config = dict(
    n_layer=13,
    d_model=448,
    n_experts=32,
    experts_per_token=4,
    d_expert=224,
    d_shared_expert=256,
    activation='swiglu',
    moe_layers=[1, 2, 3, 4, 5, 6, 7, 8, 9, 10, 11, 12],
    router_score='softmax',
    normalize_top_k=True,
    routed_scale=1.0,
    balance_loss=0.00527,
    balance_bias=False,
    router_noise=0.05,
    init_std_router=0.0284,
    lr_router=0.000707,
    vocab_size=36430,
    norm='rmsnorm',
    norm_eps=1e-05,
    tie_embeddings=False,
    optimizer='soap_variant',
    lr=0.00241,
    beta1=0.95,
    beta2=0.95,
    batch_tokens=131072,
    seq_len=1024,
    train_tokens=1209000000,
    steps=9224,
    dataset='wikipedia_en',
)
Below are experts of layer 7 (counted from 0) of a mixture-of-experts language model. Rows are named router (the router's row for the expert), down (a neuron's output weights, with its number) and show model dimensions 336-447. Each number is 500 + 25 x the weight over its row's rms, rounded and kept within 0 to 999. Numbers have three digits each.
Before each expert's rows: a language model's description of what the expert responds to. This comes from a sample of Wikipedia text that the model never trained on.

# expert 31
It responds to: Role nouns and credits in film, TV and music text, such as writer, actor, director, episode, cast, plus surname pieces after these.
router:485493500470540527514503484484498553516554508474499499508530498570453490510539508506470519504478482523466490489517523521574499506503484502465495474499501514477526502502540501510474508512480430484487530506480488488489473506504477479495515521525476512481514538510515523510477510534466500546500486502522492478489445525498435504512527511504
down0:470496506519523530514475505469493541484469493504519509493498523539495510520474532497487490497509458483487519522492496513488547509502508517490533460497453469502527514540537498452504502488504464518483498477514453471479519508461478492511493485496506462505480501484502499479494478479509454498519499540494518498532534487534497481524484508489
down1:506497516483494505474482514517487519497488505488508525516443480513492518494536503504443530533500519473541519510477478495496535487523491485449500508494491493495482467529484527478501489489485526508554481511482531500493503480471487521482504476478529548508451499495529482479450472488533502501518483492471508490486479465505510543526474554506
down2:464503523501482501497469452498520523481510529481465480506488527480482494527476492507492503520496487482481478502482489465495528527486502508464499503523503467543526499503507515499510508512486461515526497506514457452474479520488534477455487513516513493488478495466540485526501536540502494528514503517516486519459509535497525529493518559526
down3:484512510454565506497490527480506549511491483469492513528489487488500459432520490428491503528516536480489520508516517465525514550525496491560477525521464502537484480484487505505539497478489495490546462505494511525504524494499506514508506429472477497488479532505478532466502535528523517494508506495524487506474492530496482467486501550547
down4:489475522472512476496501501509489532431503509509481456451529504482475520477422498497500511439492475495521496507542473445520493500494515481488499539535489530530489492494512494546477545507483493514497528464506535507517478516485487490510484507504493501504494466545484493508499486504499497515471458537493513492483488494478488518516518459492
down5:574508527494482518533528521501531502483515543526539480489487502525515512540487503508524528474472514522485537479505502508497505465473510487485520487517478544497515526502527521467498490482469526455477517531497478481497535530503499497497517510509505526519556463513507548493484528496499487509527488532516527450485458473473478513510512483526
down6:478484538508530489495515474472491515523490466506465534523494501470512531446488524493521512479482459429509463504490508463453481491499520502503526498498501501509485509487487504490501458545531524532514492491470492489520493541491462474494478529503456427525490517521464452511482518497519516477469472498520467533465530522462514551509514503530
down7:509509482559467554492510479488480472464504515483434513507516467542559487458459493512533515487552493465497495485529508513484485490477511494507519475467497470517502480545473472486500492533509491499504503454511548507522542453511507531485508498488489479457488519528506505468496463506513532451533534470497523518503529493434482502542527479473
down8:543552474507487468468472521543510485525468492479512504528450467476534469500484532486494516503527490504501521483520492506467485538483480480524538502594538519458491515498476516495536504517486573490511476499520546504483511526491522508489538455519528572507488508487487526517481512507519501497481523511510469519500530507464576520501493512515
down9:509492481475463548509526535472528519493522523465514517508497505473478513492471512518480463500511468498514529494476519503540480469512466511489492486513444480503570504501521495475500497531476537541456504479486486489543521500527517547530514506502541505508495474492497554478448506475466490523486497512509479492500512542496474492502500568471
down10:453497447493491522483487538502538493481498510484559461447523506551481462503487511502470475526523506494486526521457491491432477510465510531481530488467484473518471467499498554505519492506479468483484489475481508479454497488495481534476558473524546514501504518533515518496496486523549466519584503485500506524457510498508482548476515541499
down11:496489494465517504489457452484525511471503485491506498502488486465499528520438519480494472518513497557444552505525515498513449528531551488497529476483481526485479503513473532510494473481502515510567529464487496480493470537522511511521506537481483507490507470522482475487504517494461457513457533508491493511520478524458507498504526492453
down12:469497499442498530494490485455504494490537501453501503480489505488490511502518536507490454481498516497483544498536532532504470525526479528514496533549521526500519530517520499488491497521505467434541505507443504478470514542532504474495518502474508485517509516504522526500524460518484532496501517478526509532460505511462495548511498493486
down13:483511443580509541490516457525528485480493477545476527507508502494529483517481467513528522499488460497509546500498590552481452485486521510531521532513526506561494502511502507468517526505523486495495484499545507487535503479494492490497546452522504522482472513478487479505479476499496479480502518505494472515518514488490493528508552473475
down14:510496504519495491534527543497505516537505527547545480498527500484509484518489542514519509495525530504536531495475463512528470514576505446522531509481505487514494477517506483508494502505538486538490508468478549503471449561482495504531522527472508545526486525513537461470448498487465475520464522532536555497498512536488519499487502502502
down15:503500513453509515510507485467493494494481507536540468500499500490503461468507490489476515500507562518488509482485529485487519501495532490574527537498513490492469492474473515489480488542528524512528482525466492481517525548458517501537458522480509498532468481518477495460484497532485483490500520496514524528540504501506495478478474496512
down16:487526518510543527558466506500513511509509435498505523480524528526462526466520502481527463504490475543528522465503519488509482490541494503454469516501488469476498504479531514493522476519480440493503478525493473497468513529512524534489487519534484499477517502498494446554430516466496524558518504492532497504479500528509481490466491476530
down17:542459500497486496477457506506510436488524500506525482507516497482462511483496502494545505498524482490496527512475531503511507481453496543558436502525471495489531496460465503456481484535476500528468475487494465515461516507498530531493503485468546458453565498485515486505546557522533500497500509482471459532502565473504529513470480481518
down18:510538531451486506520532534499496493542531531495527502584543523548510550516504490475478498485526455524549508564563496531512488524447458499534516479494468544471534515485511509475524498504505452519531456517465492516493466489514512528529545556512495504510506505533456477476477503482471501523467529513504500562482504507516539532483520465507
down19:481460468497506516468513520463505454496480479507491489525547463507503527503485534491517489512489511564553520485492464488545489483513484486504507528551521501481527463511447447517571540477474560506506490523495521514511504562487447486515454515476537498498499480471508517473487509502447419458478501524476551439516491485513472497474535518520
down20:495486503495524500480473532525532471498507471449517507478479514492519510524470477519486477535543448505520490502524528533530491485505520489495459495513456475497521501528501485496485473511548535546537504495484511499472495497510501484515481510486510507490499546468488475541507545539523543520499514468528480479538479523487471515496482489528
down21:497478518527478499523470475546552507504459487473525503481474503492506530518512495525500555527562505447557535513511486520486482516469474472536476491521491463535508505544542476534468440477537492499500512529526501511523481479471448471473506506518523490490465519522474528502487458491454486487522471541475507525504470499473485530489527500538
down22:472550487491507496455517445495436470541476452523533494500499522491511463482498458504483505525529497496482502515522535489493511535517474471480483505459499469504510534471523520473524519498504533474494480507474498553511508495501499500480542511476526498449472482494504508506524528498453528496477506503533530492506497496512519508481501493509
down23:500516489531487539503533522529525492537484466525520452515503466486514501495504483477475546550449537467513496517501496502520470512525500507460535511468508481459501485456526514489472510480497542492494478514482519509524484513505510488490478497463474475510541556513487508510465496554496484533504450480516533511488520513443490454532467520514
down24:486532493511436529533564533506527463534513491520523521469505488520501537489495524521518497546478492524511541474537503514516498504522528461484482491479464458523500494490523445508514540504515534515468492531501509500523513513541474459539493466522504487484510528481466529515488445539499479510476480462558485512535500456538482534484517442498
down25:510481488533517497519517483472492566522486488500461521496545497512525505481507513513473519502516550485496502516524472460534520505482531510484462491479517533477488485500484531477499492440513478487434471470468501518540490456485474496495538484449489494490494499495500490455479500522527513502500524479469531468504499520518477511540494514525
down26:514567458544478545524518518492498490527513497484506457483486532507490496484478516488499493474456503522509445551536505505472489491455540536502479480510521529532545494513540503510511504462487513429470507517474475534501492518510535529500493540508504496505542495513508492485480496526547537496526522505508514472464549476515513549437495547466
down27:467518512500480514484489513508497505512509554521519512487519538489509512537446525497500479470545498518465443525459505441544452518509515479485492545472460497528505499475471467516516475484500489511505495511516486533512510476469497489500481500507454512479518524504529497527515495503512502485523502553464521521504491495506551505511470510498
down28:462483488499493510517496500517459495467507487461487509526513503488494502481473445458486510451531521503525493541504447524516525498495509509525488498514525541497494485505454497513491519475519482493506507472542560537457530476524515486529518491530521483545477481510531509471468482541521484465475452491513494481532497461526554495484438492494
down29:464542504504526534484533524520464464512464488525535479532527534535511531482522524487481485497491478497494466523510431502427528510547535450483467473496476441501480451514486520535512525475550503492496488532527515485506479529499492501484476494497520517499548482475534516506504476488447496510471518503478514509518502518453532470479467494505
down30:486509487488502515503476503484553485514501507505495557466532527522507487505461500486486505454532483507482529497454481547511459474521515488486515514507555442494499475510461491535510502515524500464467475480532473488470524521500485471501479514478488516478538432490526518501486484519542481483500455513510501511553474512508463551492535461481
down31:507497470501521458490496501482459510497486464462495495502454499496497512493488492522507515478491546463467523499484516520496499506484531491485541500480487528503500503522483497483529484504538524505517505446521484529488520491481524454495505486538468501506505521480501511463513470491505498512497517460492518521467529526495461520453488489490
down32:535535478503495489503510495497515502488451444513481479484434479512526505457483516517494487484510505525461547516440475516485498499513491495530495488507456513511491517526506503489482496516501509524485478517505470549507511478534520495495508519517514473490523538466504459522554515497502535462503495438508493512504477456497436474475457484510
down33:491469469546509511524509512522516478495509491472513563471536515528446477500472506514530448488489513510504503478503476539521502508517512456450532505464542513534497530515520495484471493487475485542499521514542485513496498534519521515499493507498513497501529491485502540513488503496473576461489511478542482458500537486507457477494527509516
down34:514474482489506476525539505542483516484519505485512506501501517481528481474503525496481503483496523519487490520455463536510506528498525500442490566512506480518463519440476471481470489528502560491514483486468489533513495487506511488490469485477493507484525474458460468483452521501520535476563496503548469548519507506476543528495482466541
down35:500514534519497505519477467517493479494511431489543486530512481504532490522436535507503491507481469488533518477535506490521518523497484495519477536509470489493506552538524499509521498495484484506493481444523501488515541503520492574506480532553491510479532501470495546480483512495568487551507502487513497508470466483510520465453498517485
down36:507515531518476528527491476509464535511491512511494508534514503480507483516542509437464512554504502493519487512526482500417522508472565500483506481478502526468501513484534528452465504476514501540530465540497489503494465548535528504513506490500511491505520492501516512526509467488528479446482513516525485497498527520516522513538489515489
down37:520518514450510507475489532562471505532570497500498471501494508514530530459513483436469489486523506506468530506522512516523503532481507488525509522467456502540508503465524511507486463535484478522510488477506498513472506473520461492488492495444506482494488513526481503467460517526533466504470515461543531503459492493513505456537510487490
down38:519492497487534469459549496493513505509542502491502462524496449528487500491524505519518480483500518494488514457477533465537520469515503508515503502504509526486507478469446507514506503528500534490501499508481517488484481481512490470521499550522555511520475476497501501492507468517507432501487502469477487503504462493519494483516482525526

# expert 28
It responds to: Score tokens and row-ending pipes in sports results, such as 6–4, 1–0;, won the championship, Nominated, tick, and ---- separators.
router:470501466576495529489462511474508487515533496524517477475514483514492537503474515555457481484496483540518459482465507519462509507512518558506513435462477524508505478484519511485480554512541497513534485458482485496523512529486521500487454490536465523444452502489508539501496534487523530492470491513493486481582485479478531503467533528509
down0:523508505502507464467489484535547478533532497475505477535448530510525532494521491497517538529531506486481476487513494506507453498487504485507513554483510521493484517517490560471535510465518475474492512528488510526496505483435480475509501498526503481479529459509455514466484493532492533544529439469511464514507510480510481486494494505514
down1:530479488511487485534482503556514482475473515518507443513498560495514444472507529494517490509493490484452490520489503532504500460518471455478469483503488501487506509503511504538499475508528454505484519496497501518473526515547489492504476468483495439458463467457517496469512437477485479535535478491536505502515464496478511487468459496500
down2:532510509503532510522539467498478504509560467519497521499478508495497453456507501504478435544471505512474563493528494482489530548515458496502511509472514528489474542466520502474528537551481511511482469508510499491496496512491479504442510466497499505486472507524479486476482506529503475511488484499513484512522482491496475464466493523504
down3:495496518474498493483438506540496495496474506527479500525507515507497501561475514494540496518500513493530501460490504485488498470454501538483499510500511523505492512460463490517484472461480481496512511498507480491460511505469538474465517505519519518523507453480481536494446533540529504451513536526460470500481458506481463546496519545521
down4:463453478520544523507473487485497528475489518551480535512492491527536504470494472501506541509459513479535513510501481548523518535496498539476516527486546494534473508461495499462504461497491518491479481506473498489478517467519467472481487481530505472484503488515482501446467454487494473492561463477529462516500466525520467542481472489472
down5:506506487487488493560533473553523502493489489513525496510492490533530570491515501487485498498521526519513467505512461544522472474499475506515511474521487447466533483517441489491530476498520539493511508499460541544529446497524507485493522503513475532472520482511523523501520554510509464453516480494479514496510511522503493478482524536505
down6:468494550481499485463489527481517471489467545489473531503474487506505528499495500495559488489516500470502504488485491523468531502515488506516538531515555500557525530516510484520498521475508496472486497446475514481438504485508502494526487496510489502470484491522511506480504472491540504505518489481510485484478463513504481491522489524482
down7:440541536516456468486526520504491499499485544523497504520495541477470466513472514516506495540516499488502508508510520532535517509471478476505475470497487534473526509492451506499533475476463496511499485507475545512521504484510464468541517495505568492518510510508522481510538489536484514502521486475507472501470543498506468511495519528506
down8:529490514467497524503530521508480480499462495518516498511506499500517532492536503491503519524517538524475471510506520546540502511471485499480489488512455476470480556518542496440465484466482502503503510476482500469490521550519531527508489466486494483516519517443505537480482472494523508487523486520468510478485528489488505505515504471491
down9:453574561496543503480544531538485499542531522521468480501499497474494525511516494518480497459507455532505481476493490513516486459517539511537487504535500476505524491475533518477487537508550506526525498479487511487487522525509453522483491485445505504481515545531504516470513514487537545519484516507522514487512504529538488504491538523493
down10:506529470531486481473523449499505508460473448497515481486466493464499485468466504509495501479522527507456542511496469460536494505482491498496486474463529476495460481512473498483487499483528458485454520547494527482485499490514475507524488497535475498486512519483515494483546522536510534519498479529533506483494495518507455478511449484531
down11:511528510456515463501486499530496515516478502472455486521477450496461471508496505510524480517486525511523503481527509483512508463475518530476510516533525476513463512484504482454568503493491570497516476484486482565536480455527521498497480520471530475474539515439489452525519516495482536517430526503547517465503510522513525552525536481504
down12:520515486494539468478484550486515488504549510527517524484444473446523508466505523527461451481499438519491483484501491467489470484515502524548460520525509526508476483491505469497526527480536505503518486516553512500529452517515419485470505533531499540488478497501513484545547493482518504498495458482531529508485501501483512488521466501503
down13:498544515440513510554531480477523466512511473505515516483504477486484508519502466525498491513506516456532482479538467460520503507498481552531551487492518545514480502465525517503504534502523498528493485466495464500534479453482498510474471448496483496552458475476492467507473477533566533517482507528521472544494502520536506509501560500513
down14:499466531503503517487488428465501520473488503457475491505483526498496500500502495505510509498531500487496528507501527516520528482500515495506481523547492451519480457482494467537499500502504453491499489489534551499455544470542506510496467488478526496494510490455515482516561514502460471482516490481510500473512486498499496541516498504502
down15:457523553448466516541491477517510551521505484523457463503503530500461478465491513503510519474484483511498498499550505492479483483517500507496501473501525444480501501504527482511499535495510500509518529474546508514469520545499522466512453502487486499516441547498532493521518493519475550517477526506496492499517467549518511538503565463467
down16:516519508468473516482529457528493521477474491496545550531520496497487573464488511508529489478503475491516504494487495491498482492487465507481494496467511504487519479515516536498486538496523480508479506525478477525514508480483525497523465525505514548458510525528525488467519484513499513479482470506520507480501488505459456518514443505517
down17:502480494535488493507481516540490504473478492485495485476501514503522465552491494533507507493481511512449538507476521545455516491486503527519503482500505480479501514438495531458500492488438509493508483496506481517500482516507475520517478486523510514518483525509470499488481502484485511501541476479463457428501496483479498520519502489501
down18:500475520500460507498505493504491540493501483535488482458554493469510465532475497524455475515475518476536495499467481458466499536515475578475522540489472498457519487499509530529474525540490494537521507482493514494563473431496504473527472508533493540514490508511528510467488496513544514488521514452480456518486538535522503488530475507524
down19:486520477506486467474540516493484503468487475467502499479466538489440497513495469480494465477469524471511488463495491523520511535471494496521462462449489495459473485531503502503521452512508486474488477494478485499497515540520463473521534489473493511496519504495485483540502478488481578518486541504516487531526523561511492511492515515491
down20:575487456458521493528476493525563490476507511498515505544464553559492496495443494486489508494489469531516537541494489497521514474497535506533513534549496505534500518476523512514505482492496506508511499520490527498450481489482503526486485463475478501487501508471508517479458526533453498464486486474535500473474481531537470529512517467473
down21:501498483466471528487465512515512490481520547482504507472545506516426504493517468510491521486550506464482503528531505485489514463502491515457480520481523491492505520516493476489514510536495498520511541466481552497472503487533466502517474518527541518497525489495524497577490482507472452528478473516473499517506520464477499459504529537516
down22:528548518457472502490511437499520475486505510549470484529497553484507530518493480467539512508506498501519475499568502518525499483542488450465493492531539552499544498461520537514516509520475494501473484483513524483536526464549502480454511473510497511499553544496468463485511516484493468426475484531518496496476513468466542470536516510479
down23:517516507509487485541496528510489534550524506515483502521519491541490521454522541491454464474491529511458517514526510483506456488515489471485476493485541529501507520500557506524553484543481485478523501522485468535497498525504520539520479509522475544512497488487487499515502524479493461510537473503481470551486512469489520525484487482493
down24:533447479517489515490473524522519531487507466468553538503517552465481492503501523470510553501457499475496525489481472512474492501534528480472487516545500486539504480521495524539558481494490477506475497477532478465469501503505511432470477492478479498518498522549510512469519457492513470499505482545486486533496511545483499521462480508495
down25:525490545525445435459547489476497507549523483480477463502450499518543510504556513472508508491517488470536505486495488513494495503466492534472532498547465510467514505492464499526505537500535500494521488515487512524475534488466511516541518487502517510519476548488538450531504497498529555478492522482522426538513501495520500489479473465528
down26:507494526468469453523461483475508518510523507475506500513479540487472493450497523507492510536486496517517494526452475546473521538501531491512487513483506461497500508487542513492483518500481528545471477509514521521499468459494492522465505514496529492489507476463493487498510467526488511451487496524489536486481538493483505493513451493521
down27:531509467484512466502511496506522522476557490496497550510498556484541459534531498454517467485483539455525527526518486504505520483488511499471519488504492509515526555475501471452504543522471538505494510478501453490484497513531506534505525486446498487498491505455509537534487469428506489525479492504489505488452496466537489484493511541509
down28:536463477524502487503506506487462515504506463521485532509507497453496533515474534528504529437505498509519475498497496480523495527488488542459502520540520506463506469525506462497492498504520479522477516492515505530521511486531474512530477527479494525509487531460490486512514528502449469493568534545519483544476486500542483548516513479468
down29:498503494521500478481479455483534511500496468508525492540467524526522502492503521534530519486467493488556513521509511509464505544471515515512536494480539542513495519488447534525532502511507503475495448498488452518544519480470532504503535489538511535439511506512513490509516449514515485517487521492522506532478520531506501522463484485488
down30:478487501502494483514525486464487498493506478517526457527483484534467524461499549514523506536528510492517499494527522522494450499498477490529475518498501495517449528478477473518546502512516479509507545505501502468477536500456476498510477455502480503451483497501533461495546549516528461507470455471499513514515521487518504517505528503496
down31:498533464528494487490482519537514493540510464500482506490532523501472481523499496536539480495513496506499528570524542531511476477516503496474455467527447516507499502491469500484551456550550538508482508496499496523500493487502477485518505516483505514488520536510495466534471480519548511481556497504511495494480501543456478540526515539528
down32:498518501479527540463490506497490488506494482459524488501510530485528492481530490536463485491500510532477485464482480482484468548482541453494502517486492513508479530517529498440491491529521537496507486478488508462524525480472551492504504485492485526490509487502529480458479537508498474513500500514513451492497519526474523506510488481453
down33:513496523555542486466463512507494504489498492477479494512495504499507512469512495502527508499471488514505494514520520507508531519533526493517494524525532463488489518523492509526522490508492518515473506534494517513471469526502433504507442471548501538465465509477497497531519462517473493514479532468495538534464549521513490483483486493493
down34:483524453449511529528482492502510495507487535510566528516478498526477533552515516515527503525491510465514453497508492548503481497501534510495480525517534503482490472479456494490498466498522461450478496492491489525501489478502525519495484513523497522477478474521530526482500509450517486519528509474466485490504484523522503502454492529512
down35:491457475529538532567530500522470475469526520500506491503475488564486481478490492531546484493539491468503514457504496473469460480471540495479501479480502492514446520558518493488491483549506521499515512513486517515495507451506481532502489494513527509463498482492517537469505488524506471499504466483482476500479488499472494509476512540488
down36:501470495496509533514497491508495502478524514481531484486497520496472495469477526507549521470474530462541508513524459525542453454484427451535504494512501505444491484552510516577508517534499464520507504491463518519518473458480473480509503516496467555471493511494504453460511553468474484518493494503499477461531509544529494525508495525449
down37:549530486531525522535497493506547495458501506483494481499511528498514464545492491492514489495507514493513483504472477523521505548479526479510489475505481515535497548496466517496520501516521511517549486499521462479571552510486493523487510509473495488469498465460502473503516475504550488424491488506493552516486561478498532542523498506477
down38:476490497549526506495455492541461520495530495456499503478511522509476523461463474510518492520503532509574512501516477493456529487486522494463469481472496497470561506502551549487468532523519516492492502501491513496546488444511459514482521486482514479475499486486524490532502502530476520499480501501501529536477493490491527494545540495520

# expert 3
It responds to: Name words for competitions, awards and venues, such as Festival, Championships, Cup, Albums, and numbers in sports results tables.
router:508513513488526470540500494488492471512518504489482517501514511515481504487520469489511459500520466531471490512498496479505566468483487517502456451459463456490481493537525533502482476525534519497518552501487512547497527465484494478480475509522454521491507456495484517522487512487517553519495488541517514460457500515523492495518494548484
down0:540486506483487509525520499503528517528459476502558537544497509484477548512510542525504520476497515486486510502506516545482467522517502499495512543482502457514510569485513466506515463484506472486520505522514501521457483494489497499535498540488513479513496483482547471454563517504542490529489495503434483537503511487512523500498505531477
down1:456528461473459473504489471503502527520535558483523490465481480471506490505544525533494471532535496467477477517541505527520530493512538495522484527508483446526487482513522497501549502478462482503524487490470502494489492491452470493511494510477496467536500526491473540450495513467491512510501466548468483473495466474543505501475476521517
down2:552473480460488516466485518468510507502523505516460540463506481523465515490491469483496503472552479516497449435464510453462508505531505488548456490492497498489506502468533543489528512524508484485517480499453512529478483462503485534510505478482484561485479515471509539539531504518492468482517461519515496493501500514483484493553458516521
down3:485494481485501511444480498498519515512501486518514466522525469534492523502530488488509513486482461536504501524476514481462508459494510515510474485548570497532481503542481499509516538498516509492536511482518482470497513469452485487487506467463467496514522500483471474477448498526496491495475508501504484551467516493502495482486503469529
down4:485530498556507462483475503456482462533509459503516484513476520489513499501559532517499486505459481513512570503513513528520500486497479517510496492507516502522453541493491497501507491485513494472500513506490527473510476500488517504521529468550461524526511537492481450442512500496517486501484518441506497491487516462476493523432533506472
down5:508454503475493536523505529517547533531517463536539522502496523517507510516467500500520490521467495533494517474530474502540503566487502486519484513520515520482460479459488514489457443490512481477512483531534540554460508528485501478516486486482460508464533501498546464497541471566510532489506502470490502528499536516498465492446497500526
down6:490517509476522493490458528477486463511501503506509494477490566512559497487517478484531500543508513499509544486485523511524530482479508534520507513511516479520471483498516486530501467546486496517535469509456477518499516484501494539505498553490492527507492466519503501478491529481524470532475502512477505478448496504525470515480494499476
down7:490449510496537531562528484503471516491502513473476454456478516512496501474495500462478529467498518475499548497526541453523479522485490480498507511484497503520471489476491474475474517545481509559479511475438512516533497469466485479492481537484457513467540504489482473482487490474520500516497547525499462507543492535483482482512519483506
down8:504504431496501464503467520532473453509521526467484490505490460504526513504492496511446470527539506513502536496518517553530493494506502476478471510484492476519484487486515486501483548480506512480487502493553479525470468544533532494510515490501508514530500521499515471480512496487532552465496530477510484495495515462477481471466484475539
down9:472488487465510526499466534511516523452488504469464512511511506507479489481539529444523479488512560540473527485502497522524455476527527506504500509508453513494497517488512529503495523505498495531510531496474510506512536511532540534539465509506479491490529449478508475516498497516502535452511485492502499479441499511515466508526543483464
down10:517485474521525480484479498522521478487520538480524437496472487501473508509502506492507483530527473499461518507500507472527531452503457493466438503530489523490505507452520416519501497519501493527489485514453450484484487491502486506519501463492524527526529510520513467482516553513466497514508513485466494481519502512473482550511507510518
down11:510550587466492483464510491489479494501499533529493508523464501479483492476504506522477477474515494507469458500422519485442519496464546537497515469474529498490477513506522538484499452514508489484492528495517510509514527536518530485478479497465508512510509512501519509494524508526523508497499448502450470496473451525450500514498483519524
down12:483472493509478506535444482466495535500495516506512536512479518535493471459504518510525499500523521488492542466482487508493495480487480493482494541480542521517524527479530486488521521544530530538521501490540508456513478511487512474475513506436467505493510515523508482486495528498522494489497520513540515468489510551463467507502462484500
down13:530500480447507495466502515500499504502500510516509515487462537504487533492522474465519499522540508530511474491536552470482544500519498516492497483500485508481505458442470491494483454531468520495490488502423476515486486502539506526512487486443541528509501490471484460495510539560487479485515514524495499545512495536468481536490474510475
down14:475497509521488474515495495499491501477531482504510487528542538488503444481513508491506481495469508510505477491535500486515477564539542480462548508503511500477522524513491484544519484516461446513476493504490484488481517498537509483484472538479435523493527496488517449487467502469517489546509485459468493523498548440517522492521494480502
down15:484508496480504493507499516511548483516501516452479471446506510518454490503506516497482477468491476516547504529490456534524516493472476512494510501470536476500529534466501501496515507516464486482500523478453512470465522538521473521491531476491489475507448499475495468477472457499510525521508502522479503496476469479527485488518476508490
down16:484501546503507486531535485483523484542510474494506489525508504466515536494477478476504533513493472468471553538474537491496478508539480501531472506539504521509542498532478502488508502518461562499526482513492503522469490536498518510498495494525476524531469519510477470471520528519513462528513481496508501499462488447478491491523503486495
down17:539496488496486471541501483479487474497476478487476477481489470465476523521486514510505528459523457527478500471514480490484492527500467523492501495522503485513501508505481507525500477531516414520472518532499474443477493515527504502531515497499480466545517489542485481499509482509502506467490452487504464497528558509495543488511462490546
down18:555492499498490497514487493507524495494497515522516522498509443471494538561521491530545512539520527556484516492499514497533510504528468474523498486497508444506497488481508506494499491517455493494494476534538484503483488483463490471520509494519466502510464499514466513508535485525535547480487497511514470486511524480438473516503532474476
down19:490544493506509492505461490551480502524496509514463489494522488485496537506488519465466497495520542506528514480492489539487447522563470449498489487502452484482511495520482522514488541481514470508541524469489536466491525461434471496511488509534510492495510464509489537459466487537469503443501460449509486542476472502472475470481479493510
down20:537533501466532493531490490460496511485522483506520481512515512538504512529508505519477486483516487538499483481492486517495471475483510486570522496508530486534490506500477468465532522506527501511523521509504495490549496516493500503547536505485475510492495489506521449492488506488479516518473511491495512480503521490447496465507497488508
down21:501514480487472523517508473481491519522470492479506507497487512505487493467485503463489493499498490505478467553493478506453526468475495510502505496495506534483508488529484523497530486485452512480528485465483507528501474563517498514486506454489464460512490573495512523506560504462461490492483490506471509504513474504491489533473508490478
down22:456463507515506457491481507511467494459503466526534515481490507482494502466469523541472529552513526487467503497485444475492518527498503469465489530534511523518511527467485556501502522470457481538454431439503483484488456545520472525525512474504507498471514500451505487526502509444506508520516469486490509492537532497508482532512478494510
down23:529496481493532511495547474499481498525518500543510524497543537489445510498524476549503525531491493477473508554502508473508536484483525468486470472484507458496518493496494536470490485491460553504504474507466482477549478485495476420506481545493513516545459492518504495463506475520495501528487517484475522519507471509487510522492498528493
down24:525506509525506543514472463528453530489513491542506490505502513564521519490480494466499525505511495533504508468524462495464441510520523459459461501491502496523488490531506482526523483458484508473502543487516519533546506491517483527458480514510479510475499534469506468502527528543497472524510512509493504479510507506521476530521500502492
down25:475483522546522515474460491478454513496497523511448489511489547473517470447511476530467460529468519521521497507542494475506511511499528446483543498453509495521501519531471515522517503490485548507479503549501521509514488486510490499474511491509547514452460502500484500466497476493512526531471493484533489511511509452506513511494534490505
down26:512490532490491536500500520556515509520501551547489508521502473456502505501508499480438514494479513495448499484467519512431492491515494490490503511524516478533532475520524541493489464522480497520476493451490562494493492501522513494489511496498511531493490511530473524485500496509500519496489506536526507545482460476513490503491536530508
down27:522528486526513475485474468515491511529489478484472497545504500507454494483491490514492488502545459499487527512509471480511512520538506510500484481539553505508498510529483443493547486477483494521495496507492479490535529507503516539498534529509504486528502480536565508462490474506558527530528468474527490482529481501466511508510500489514
down28:486439520522559486516504482497521515499502492475500528537512489525534513446450502497483535494466511516522484502487501517548476521501524487451457502523508505500489497514496481505504504499489484525530478507470538469502479483484460508448515484466469491459475481510490491537535518529502477498539481523480481517509501533473526488508453482464
down29:508576474492516474491481465519522448552542488522502475473521507517516501521514510515500482490503504503481485485500539470505491491507518495467483504496549541489500481504498464499511515551497510461501526565514465504487463514455523480500501536463516493466523510539493506503520485493497537486498567540490473509492454510480488498492538506459
down30:510515529502505485529532464518470516544487487490460569529519515482491527501488466482481489490462501464515469497488524485521497528474462490546474509477507498503495509480547521530508493516481495503517496543512501553479497522523507465514522512459557481525518525514491515499508505477526536467504542568515503495510481533532472506539588447494
down31:490519475530517491518492496467477478542463496513459476480557513484486490495541484481494522491508508496456490484487508492455535545528503507480502521486501486521513520533530516510475470488473501470510496490519470484482513480508480544491518515492490525458484500508504536513490499510511510516460490525522563534499459469508501499473528473464
down32:479489512489507522519478500494499520503487554495502546497498519476515504491500501491483515509526482496477483548526520478476521518513472510499505493475512500527517532509509540516492519526474499460490516513475477556494483503489494524510497523508476491552494513565514440480553504470474528493488507510500497476528497507524469492464502468465
down33:548503491482493504457490451517531542510510492504534484510506527481501498527522494535507508510489510467523488524504484503453513524474493525531519512508496522533509484496500515465468454502541545491496483525484515527521531465525514517532532444482532518551518448476479472482531486487490505464470522529502525505511531476546540527501501495485
down34:485503515485499460509465506522463549496472507522479458544459483523529486486500500496491497499489511491516457497535500519490547457478513503460526523478498451512474499535534525472535517474474564497502458519543456513521517490518494512477497530535465512501515514472508513519491475483491482481521530514471455508515465472498522525510473523526
down35:541464504498537471540479512506537497509543464470462466533472503530512523499513531518496513489469499510466480465468476536519508485541471492480487485502531523447537507466494488500521512500521521524503472527487501510454493476490523504541506506510509476478499541472502504476519469503535467516500521495481445476489536486492468490485493490523
down36:499472513495486552484509523450499506525493500517479492494485542515529527524473535479480534459436545501533510475514461492482488520483521497481492522518514493513533523517520496502547493516551503541518513470529498513499498517499526518479488528463492458517483489526535475521504511529531515517484511504450507458506478511495501504473446486491
down37:493462509511472507479490544468542457536487509516519471493494536508468504479481504505522530471479502550517490480498504477492489527518500514445471494545506483526516505506477497470467512474515447502516488517556541479554501523522445551501497543514487510496468505489507513497475448494507513500454510480487463511551549509480499487473484487480
down38:500537478518473501503507492498490511489539462501437515476485516506497494526516491519530495500531465545481509524542496482476465488526501518493517494479492458474507496510526539497479507480511514498501520475525512472466499556536516500477488510485461509468510460527489515533511530478501464480465529528505543481496498474532475522505529479480